config.yaml
n_layer: 11
router_score: "softmax"
routed_scale: 1.0
balance_bias: true
vocab_size: 8192
norm_eps: 1e-06
lr: 0.008
seq_len: 512
steps: 5444
dataset: "wikipedia_en"
Below are experts of layer 8 (counted from 0) of a mixture-of-experts language model. Rows are named router (the router's row for the expert), up (a neuron's input weights, with its number), down (a neuron's output weights, with its number) and show model dimensions 0-159. Each number is 500 + 25 x the weight over its row's rms, rounded and kept within 0 to 999. Numbers have three digits each.
After each expert's rows: "comes after" lists some tokens at least twice as common just before its tokens as in all text; "gets" lists some tokens that make up at least twice as much of what it gets as of all text. This comes from a sample of Wikipedia text that the model never trained on. Tokens count by the router's weight.

# expert 6
router:500534450489496446498482469450500529520497508512530474441496492523527469504518485493480488480485472510452528475472489489518533473505554474525507538516486492494465499508501498479501487497474479485487512465553457516533491510507505505472526476534537519510552473524527502523487445520516518500452474488450519479498574515480545467526456548510513519504483480497501490508498490506525496482506479542544483494519489523489538508503481526520486484505505496501499469514538507504472484518550523
up26:480572469490501472510486482502523531479514513511475489530513475485470485464463493502504497496505477481531524473530468494484467467515485487518507511498491527487505502506502534517510519524510474505474501491465400497489535483461494549515530509524521474512480535501486520486542523466468529494533506496487507496455551489509463476477514517495480569550529478490494490477550473520487535516470521472470510483512484527490475498531497486491459480506523468516478533528483501530482545500490529
down26:469456515462533489524484522551509458513459499473504521458534499497512525511506497515504479498470516494516508521493507501521507522504477525487487554547498474502521527504473517477512476475524504469544506516505508515533538502491508539517483474501501513504501510508488526509486489502480485507534485456487489526463467492558508523489515525510507507535507513478518494526461492464478493485458507476518503503458531519465434504462494491475560519455460483497513532514567481498455557533533535
comes after: " of", " the", " in", " at", "'", " for"
gets: " the", " a", " The", "The", " an", " A"

# expert 12
router:527517474462523506469483522470507521522510503495502496459532468535526494472530506482495524513514510451519559496483440504529513533495467509479504478510516449517526485534493539527525521507498491498479459470525481478481477482503482530495477469459556490507504493479487502504516492506509501452517476507446511499513513535496517499499503515490512478479480497481455524508530543501505502506488534514526494485497529452480539542561488519485472444559543509501481494547516517527489536498470533
up50:521478525441494495500530540506501493536521494496490522515499485446497513508474447465487517503546501475528489536492490466503490496524504503508528490442515499508495461520519493478482487518506477503502543503489463525495488502474525560472501473517495514468536543520520463502545459491457460515451509505530457514504524527550500480488490478506497533545489508512525473524498503420513524514509491524503518499551509507483463469529524496512531481533483486480501489462516471506463542489497499
down50:469500463530497527458518488499497537498530503417523485491526500512504497538522545514493511465487499515466546499488483500514513503487508538482511512544496480508470501463462517469489540502510515490495494482502544521521464516509442529502503496475551528438517500467452507495530489480435540516519520503481498504468477490467491456455456537512523498530525506482499526453517463529491476501491526469497496470528516512517496483496481471520477506486498477534519487518536518488480498490510540
comes after: " |", "|", "-", "\n", ")", "="
gets: "\n", "-", "  ", " |", "|", "\n\n"

# expert 1
router:548478494506498471506487523450486497555494496475528494485521479491486490492525561506454493477511490503458528474494547500543528511510509445523516548509499483536510504532506509521504482467524476496477494508527500484524499470536508466483504520516512516508519486504517523515493492506526485531468526484515526479480515482464530483496476558490527505475491456482492490558497456482528508489489536505535498470533504536470520517554471440465525477483524513496507487503524501533499505575478526
up71:505518485486511561511487479505503535507526534482476508538504493503552506507475498506492501486522484464470468477503486533528465512461525508490474524566461498517497500518511521486520523451502541480500460470524494491584490543518512500483503496475523455467505483506496514546506549505575530513488494485483505462523474500499540451519479526511523522496503531505500494475494551506467519491543552523504489529491492534522483472497495477505491477521505486490496516471493491520507470512549485
down71:504443486561524474502526543487482487526499455440484518478519500516507527526522491501503527476506528538490555531486472487486527515490492493508486489521507547514479474469485505532498481536548518484541525437529479485466494510511527490504464505475494523523518490483459469517473457509495471542509531487461543559473510518515481496512500564481523458501521476496517522520505485492529496500540543522515545510487459494512497493518500498486527498524519510481511490518528467499507526484517488
comes after: " |", "–", " (", ";", "|", ":"
gets: " 1", " 0", " 2", "1", "0", " 3"

# expert 0
router:535498528487495500518463502530508511580480532506520494455505460474510489452499495464473514505515435484477486500509559502502478498503506486501524527500511510485526482569484486474505491489520467467469465541522526473509526506506488485500512536569523508556523493471539539482486466524469492494537499470474501511490530505493488505457510540498456520505489463485453505522499478488531485455516522527471493475528495519517511499522487488482502508507520483518482497488505476542484487524486551
up26:521491524512565477500487482497490510500600490464477526478509507507523456500553547477505541512506460523489463465459496548482480519518488456484492508539514513532494493493509513499500478492507484466519502474492494501549525499502499511461510515505495502463492512528535523457481505525492507490534486482522484530515491508492506509478524513481490488512534516497491488486468508553476474492550538466500498524518476521552514515538527480476464507528512515506484526567519477538477517519470503
down26:487498493467488476503545435542513512508522476530479462505548458513491492491510467542526451491529503492512505503508483510504486475511522451514470522496491492488489511459490527507538500547486505506497504456554518525496521481489494511545542506479505462497522492512493507526541504468497523483507504453449466511514526481509517450474487529449537552516494503509513503500474496505530514499474505500504510503458525522500487512478483567527525485491490455512556520529558511495482507485525514
comes after: "=", ".", "\n\n", " =", "}", "{"
gets: "=", ".", "\n\n", ")", "%", " ="

# expert 14
router:493504517510542482472472549528503487543480491526515497494526453508508516496517521490505515521463524449471503482515514472541483527524515527552555546537481477498498496540542484514515499472520505487468503552506479498490483483524499533466523464523504499509503517474502524479473461491504499465536495457474507476505498515510530534478484503497528496495501496511521518519476496498506498505457455543524511480502495539481481474592470507456472493527487522508473453466496488498468514507446502
up17:511515497512485516472468522528515464435492539509530551532539525489500508463458494546484491502496516504444483525515516499536506535473521515503503479501528504484529521544491513491480504504503508484516520460472485550549496498497511500498452514511491564505487512498523480512514534469563493477492493532502536492492503536508512474533514506501495498514502478469521543508482463483488494512503498495483496462494546526484570510517488540469521498567523507508546539526511528479506512468495482
down17:519520474493480499491514511529478543475524487503514519499495497496487487451514458469538521504517503475538483536515496483509544510495494480507493492487519494514476464504494500533492516461487507521497441539508520539556499492496473425476508487447512491476517501472513508491488483533480467522510511472501476549468531487537463494515477524534523510466504486484481556486511476549487520515539510505495511493501459468498478482531547427493528480486517492494518487482548480474510446482469519
comes after: "  ", " 0", "\n", ")", " 1", " —"
gets: " |", " (", "|", ";", "-", ":"